Below are experts of layer 4 (counted from 0) of a mixture-of-experts language model. Rows are named router (the router's row for the expert) and show model dimensions 128-255. Each number is 500 + 50 x the weight over its row's rms, rounded and kept within 0 to 999. Numbers have three digits each.
After each expert's rows: a language model's description of what the expert responds to; "mostly gets" lists some tokens that are sent to it at least half of the time. This comes from a sample of Wikipedia text that the model never trained on.

# expert 15
router:473382466558518504450592401439505500501487482447533556445506505405528492463546466477514481564480522575518400422504454518498499470600398434557468492463494687513528492521466545484499539505592494541541545454480498514595465452578464406431552486462449567541506489456580448513500529535513490435468495456551503513393460579547534491499396395483512485484494483564434529465495541493429444514402
It responds to: Determiners after prepositions. The word "the" right after a preposition, plus time prepositions like during, under, throughout, on, as in "over the course of".
mostly gets: " under", " during", " throughout", " During", "On", " across"

# expert 0
router:604471501438572468487476496490515479445545501434554449496468548498504469469561556482437422433452489536469462566528459429569522479520466506532591458482397507489517370567489521549469446553506481570504502546585556456528414598525443521384500434491448579446412442492478558404543539465506550455497475521484466564467431478563587488459429540513508434495499501536489445522493396491532540431491
It responds to: Predicate adjectives, participles. Adjectives, participles and particles after forms of be or a verb, often word-final pieces: devastated, heartbroken, due, up, similar.
mostly gets: " due", " up", " down", " important", " similar", " According"

# expert 23
router:478508478474480539475432418560479500482514574496515460414527529615470477451461496421471530461529592466514565531499578530456509470450567477495493520480448423503512498539535544500504510500482506440502523577415563506449529521477426467574512522529580582562462478595495498480511492552516496501582496488491496359535525494552581494497508439529538513530511464531467583560447584541428519522532
It responds to: Name and list boundaries. Commas after personal names, middle names and name pieces in biographies and lists, plus birth-date digits and Latin endings like -ensis.
mostly gets: " Enrico", "ensis", "inus", ".),", "',", " von"

# expert 10
router:510491503435504492548454443523456446535464493507522514547448452460466473485573473548479435557518513527468485447492464560447523383497527484612496519444490566527580547506555481438554540569385508628507475493528520499543494461499498501470477576544541496553426523477533399488510472484492508462482516519533492490482518482450494577523471504562472421487480563449476416499599592562488533477495
It responds to: Year digits, proper-name starts. Early digits of years, especially the 0 in 20xx after "Population (2", plus first pieces of proper names like Oxford, Research, Kilm(arnock).
mostly gets: " pre", "Pre", " COVID", " Research", " Political", " Pre"

# expert 21
router:518563416479439422434488583519444488463548417464546568476484499476502499413559528470508543465531575492459520471463522468536461477575491459580517511456589548479531522479436411465539471442478533427538556473525505460405645526531547567468521507474511467522429577521529487542481499586540462512505501509511420551469479534444512528522494500493569464486534556397529535404577441529510578506459
It responds to: Scores, measurements, list fields. Digits, dashes and words in scorelines, measurements and infobox fields, such as 4–3 penalty scores, acres, Arrival, Defunct, "most".
mostly gets: " contributions", " Trans", " Investment", " acres", " except", " Pld"

# expert 18
router:523453514450492527496413522507485433555598538557551493567419558547524417564558433537524469425453515492487579466533505417588496462482448490550489452455508452451475573502467460533501424448510419518503469458524502567441472509468578452477543447479446491514551566551429412493501515482561434456592512496395490405526574463484515510501552493524443617428541559568536534453497436581443501459579
It responds to: Section breaks and headings. Blank-line breaks before new articles or ==section== headings, heading markers, and language or nationality words in music and biography infoboxes.
mostly gets: " j", "Professional", "Japanese", " Tamil", "://", " English"

# expert 25
router:506435527481412594496347510477459526479491573459585577446499447525501541561520562525494607463577557478496585482490583479466503464464432508457552401421549462553478470502490471443545420519516470444564468463570538546483487579420459550467474513551521507508484482522556462424437494550474466550481546564516456436535476507490463446472465465494550465472525516457537496471500514491507531483469
It responds to: Person nouns, mid-word pieces. Nouns for people like man, woman, person, self, author, and word-starting pieces after determiners, like inst(ability), gar(b), vis(ibility).
mostly gets: " self", " woman", " man", " person", " don", " bo"

# expert 11
router:493401505472517433505436487528543500569463493522543507480560406451490605503513447539483472517578517552571459510551468575495457403491419471528422567384631481474497605478451447536517454431464563477490555532536461476516480503443524517500517482425524444431488545481578519575383511443598452509459571542454526443481471553460542494509595551492422422416507543384529444476528626519571517448477
It responds to: Table cell separators. Pipe and semicolon separators in Wikipedia tables, plus header words like Apps, Albums, Clay, Billboard, in sports and chart listings.
mostly gets: " Apps", " Albums", "|---|---|---|---|---|---|---|---", "|---|---|---|---", " Set", "Billboard"

# expert 2
router:492552440502447387439444571562413449470539475512527531488464477495497504443512535512542525477521592482454523542468472479520483476544508443552545493410569502519507550493494419489559479483504552410531498473534499540460576489450574540479497537495530414560453565476508457497480502594565464516532506552507422522451474527423528502433490520484518457466525538432469521368540511499416553507456
It responds to: Titles, name starts. Office titles like deputy, president, director, secretary, first pieces of personal names (Des-aix, Flor-ian), and Thai/Chinese byte pieces.
mostly gets: " deputy", " assistant", " Deputy", " Abd", " president", " secretary"

# expert 12
router:471443483519450489372448533515436461509550421418491496497511477410446460461456501531455495536506570536493486493546507537457504441471525501477532560409569433470551532510469451452528457440474498391501563513456472494455587525512464545522459451436529499536453550523573462551494534515550468524571519509508513558503548497427529466422562540492488473548513561414475580420559539435602543489464
It responds to: Buildings and churches. Names of buildings in listed-heritage and place articles, such as church, castle, library, St, statue, plus row-opening pipes in listed-building tables.
mostly gets: " castle", " church", " library", " Church", " Historic", " temple"

# expert 6
router:468588460537536525504526528456575533414539632584479596477492533477402497580484562500547474564540587502460490506538517508540420398580503481464483561465490616547381507571485465416519467535508537492500523490597512440519494462433469544541566497469460516489508524540389494483531558520530512522476471458417433458421553436469484377473521540473523544519523512481415531445502515435452491453551
It responds to: Surname starts, table cells. First pieces of surnames after a given name, such as Mc, Van, Sch, Kil, plus pipes and numbers inside sports statistics tables.
mostly gets: " McG", " Rob", " Van", " van", " Mc", " Hayes"

# expert 24
router:551550518516573524529502560483470432519516485480493567553503489462450481412482514460462462436530492451472521525516537419493539484505573482582441478475598537576531483610453414430387494481537495494457556537432439512546534566609464395548582537422464443561545501390448462451475532498519472522617557582586514533558503518413531524460435555538476523561401509495553504499509541480521438434570
It responds to: Chemistry and table digits. Digits and pieces in chemical names and InChI strings, coordinates and percentages in tables: hexahydro, carboxamide, %, +, acid.
mostly gets: "\\", "hyl", " protein", " \\", " +", " oxygen"

# expert 8
router:542487488524526532465512491455495502466556526564449558581500506514453488526453518575539457507453448543484467458395516426466472494485479523508509535462475533492509410535490502512491437617494444390526543476568473483411504475443560497425544455451469476494488579513424552510450631524504498549445551515385494490401465519591533422546433483571515493493521565515378550489508485457581413570503
It responds to: Title words. Capitalized words inside titles of songs, films, books and episodes, such as You, Love, Girl, Dream, often in filmography tables.
mostly gets: " You", " Love", " Your", " Dark", " Girl", " Dead"

# expert 5
router:407477559510444493441544526490498474440468483439472451469372474559521524510556472494422480520535500469509552504535517471518522591511450617428612434470529570530486491579492564496469556476443514504519522488494564503551453573580523428492511478545607436547495523461522473452559469604451563435560475509449562541499517497470562488600439389526448531587586499449538520496410432488402497505432
It responds to: Abbreviation periods. Periods and letters in abbreviations and initials such as U.S., No., Jr., Dr., Inc., plus decimal points in numbers like 4.6.
mostly gets: " U", " No", " no", " Jr", " Dr", " Co"

# expert 7
router:478454527479439520519511577564517452585446442473466546564452477442428547559528527510444529536477399511531418440570549533490526498504443529561482446502446546478497466582480535522502559492565526576515389431439405440487528473519454494488536460434523442548454501442489411425444565437462579450540524509582585538544538477490474501476519457495507533443442629531524566495596510537458556502504
It responds to: Year digits, time units. Final digits of years in dates and ranges, such as 199(6) or 200(7), and time nouns like years, months, weeks, century.
mostly gets: " century", " days", " years", " year", " months", " day"

# expert 9
router:487541462430456457482434563554465549458584585538544562486548525425474421475562550439532511463533552473502553508453597487503550470549531506590487491449593504450558519555477421473513496415507510476516513462481497537471563493505578546572426489552511460564416557500515470499522552588571470473491420548578478493520500519403466543471498543435556460576530558502480656426586549487376578559441
It responds to: Mixed numbers and politics. Opening parentheses and digits in climate and age-range tables, mid-word pieces of foreign names, and politics words such as government, ruling, Constitution.
mostly gets: " sw", "rosc", " media", " Lok", " government", " ruling"

# expert 26
router:502516491426440479553524381550447525486513421568509500473529563479478545455517450476551503483575509436570499552545552542529555509498530546484424566594506470494508404509473516479566496492555538491474526459499532488435467493490522459494445444491460506439475517376467561373506572492514473484410531470446573440456574448519523449446502411509559563517475502583557459559526446516555497530589
It responds to: Prepositions, clause connectors. Prepositions and connecting words inside prose sentences, such as with, of, which, where, including, after, before a noun phrase.
mostly gets: " where", " include", " using", " which", " including", " when"

# expert 14
router:434496473513478539522490524529509473555488431452542541510497470499408502534557479469483590547525520492459562463460472477554458500433485496501478570472381436427496539524490539527507500408602508582497599467513514498509459480547499504495504490556427541356360448452461512594491533522495477496535556396505544515464493552558514543485565515594505477424523483592491508492468534573450504417542
It responds to: Copular verbs, subjects. Linking verbs and subject pronouns in descriptive sentences, like was, is, became, been, he, often before a or an.
mostly gets: " being", " became", " be", " was", " is", " become"

# expert 19
router:434465583498531479508502484468437460492417485475499458497456445504428474439516462442601568450505522415524470442310576448530437495447545569497452470478558555506537453418566454402549475500622506508420495495450512550484486469492521446480525421484443581471444543502535489568491443493459550530503410507507654537448416587493490489472407449539536405501552480467538467478484577494543454418431
It responds to: Romanized foreign syllables. Mid-word syllable pieces in transliterated Japanese, Indian, Arabic, Chinese and Thai names, like Moj(ik)ō, Kaw(ak)ado, Sh(ij)iazhuang.
mostly gets: "iy", "akh", "ik", "aka", "ak", "ah"

# expert 28
router:439513482456482495503507437507510452569511410519600537511536540495478541373505481542480525499583491520508449469502487547579486507496502505566529402596484499522515449540460563408535410468632509552501463411427533546553479539560447490438505525519507460420437478493521465522474440473515579474528569527468475543397511535461571557505525378569586519499516481539463489462524483540473489544498
It responds to: Location prepositions. Prepositions, mainly in, of, at, from, after verbs like located, based, moved, born, introducing places, institutions or dates.
mostly gets: "In", " at", " in", " In", "At", "From"

# expert 13
router:462524484505536425412427559483439485481505504556539593540446429528450477458465562407453557431511553547453483499501471439545508501562526426599596480518628478453535532466544420473523447469485456540478610385510492486472537488485531536489536498464505482476439521497491501492506502521501478567525510558527501560460518555449528474529517574487447432447528553452482455445474473460489464535439
It responds to: Possessives and place names. Possessive determiners its/his/their after prepositions, and city or state names in sports and venue tables, like Wilmington, Brunswick, Austin.
mostly gets: " cultural", " Minneapolis", " Orleans", " Portland", " Cleveland", " Cincinnati"

# expert 16
router:585466589450523516436611580534524483563557547568524538464478439577465402568459443483498514525532548574516471518481515425504471513503522498492539516457530514494479508508498501546528505473554497512416354462533552472459520542456525498529567488510542459440420398490522428431468539491517511451504590567498454485557494458511500476549557501376441457537542419552433563479542550466459549590501
It responds to: Infobox and section labels. Label words in infoboxes and headings, like Career statistics, Personal details, Species, Coordinates, plus table separator rows and "=" headers.
mostly gets: " Coordinates", "|---|---|---|---|", " Candidate", "|---|---|---|", "History", "Career"

# expert 20
router:470556423546538433462441491570509506509460463526478578564573453417456521570541568441509492414471586558417383491517511499596427400499552506545488530507564521539504564502495424460482440457525482434471451450460447511432498500452487441519450528542484486516461531519535482503425559555506519536486412533543534568496511414465534477559523547440540483483513536504513413533500490505552503502474
It responds to: Line breaks after headings. Line breaks after section titles or before paragraphs starting The, plus leading digits of years and numbers in tables and lists.
mostly gets: "Senior", "This", "ª", " Ontario", "ι"

# expert 27
router:463477578455535567517500481447555531435601528575445524618547614528417468494520496443499520454512512496433411441453533488478509509573575506459551553536578541461528555552454473525570517506450611464536427441599551396553478479547483554572470515462538448505465502512548491513444469539386577449465465611625426581388528577504465554614456452463405511517549464425539509465429488538469452504476
It responds to: Football scores and clubs. First digits of match scores and seasons in football results, such as Rangers 2-0, and club names like Rovers, Celtic, Hapoel.
mostly gets: " Rovers", " Motorsports", " Town", " Celtic", " Rapids", " Sofia"

# expert 3
router:466513558428515519520562583486553521434564453456599570504526445404507465528426403439521524522516546482431478505477556523477444502503449522480496455586554557549553492540431473560511441523557571476589363518567493460574516509433497504458546564477477451588459498518535442576363363470516528567554532501568558487433558532411470435449460533462481470512476462528491551517485477476447466462484
It responds to: Sports team nouns. Sports-report nouns for teams and competitions, such as club, team, Cup, League, round, line, plus sentence-final periods in match and season accounts.
mostly gets: " club", " group", " league", " Championship", " championship", " team"

# expert 1
router:487539520549472460545517418449501502561431454552525414501511499499487512456502465510493412423524543443584515492504489549467456572461483515530510543533531461375507518531531439553468482482586488407461556470460539488405472471562468479483481476545377563467521508539439516452575518509467546514490381550415466626380483454474572543500445502512419575434525488404447466527506444619452495461455
It responds to: Articles and word-initial pieces. Indefinite articles a/an, plus commas and "and", and first word pieces after an article, like m(ansard), m(iscalculated), bl(ond).
mostly gets: " a", " an", " t", " But", " Tr", " multi"

# expert 17
router:439554492500475467521516580463552422475515569507488489486568510601529437495483549527508467540478452435443475490441524406490633562454451527508550431498412398446440462447557593541532513483461537511475489499522493455464490444507476566533461461460491472569469529478527402441499529496421552578433404535533575463504439461526535559501533527536527515558511492504475496587390461478476508488462
It responds to: Sentence-end punctuation, currency. Sentence-final periods, closing quotes, opening parentheses and dollar signs, especially US$ amounts and parenthesized acronyms like (SNF).
mostly gets: ".\"", "$", "\".", ",\"", " (\"", " BUL"

# expert 31
router:473478548510524410432495445521526466511511523522538532558538580469461576476521512521438393498473468499561410506472362506559582485492566529418448564504508445470453452549507439584444550459485463487549576418430502555554499468411520473511452527520553502601455435460477436428452566471525461476469498437514582496510537397486563567543528476510522517533435452509514479513440532621519503422396
It responds to: List and line structure. Line breaks, list hyphens, colons and heading markers in list formatting, such as the hyphen opening each entry under ===18===.
mostly gets: "   ", " :", " -", "     ", " –", "        "

# expert 29
router:608530414595463440454513617546454521440497514508454511469439482570616584441462501523477479460504490505437440484493494570378504489527475439547496455454557435485584550440393511534631546533485478493527376492487510520460508436469441535539482621585508533551452539503508512531565580443496544504519466476520486464495462497498473454495521506451496417506524519544514510544477450481535580609535
It responds to: Romance word fragments. Mid-word syllable pieces in Romance-language or Latinate words and names, such as ic, qu, cor, con, per.
mostly gets: " per", " con", " Miss", " Reg", " Est", "qu"

# expert 4
router:455582468448460399400434555528454456477528495507497597480513463386460502432561496479486543422504577507425550511481499493511479482483533451565499474405580492540542503447421441455536403483518513456531582465586509507437542476498542558543523538500533465479440536465565493551520526544580485482508458540524441560480425534434541505494510489442577453460544557458482499441479457502463546476478
It responds to: Digits and mid-word pieces. Mixed bag of digits in years and coordinates, pieces inside German or place names, and prepositions like to, by, of, without.
mostly gets: "^{(", "}{", " went", " far", " Their", " goes"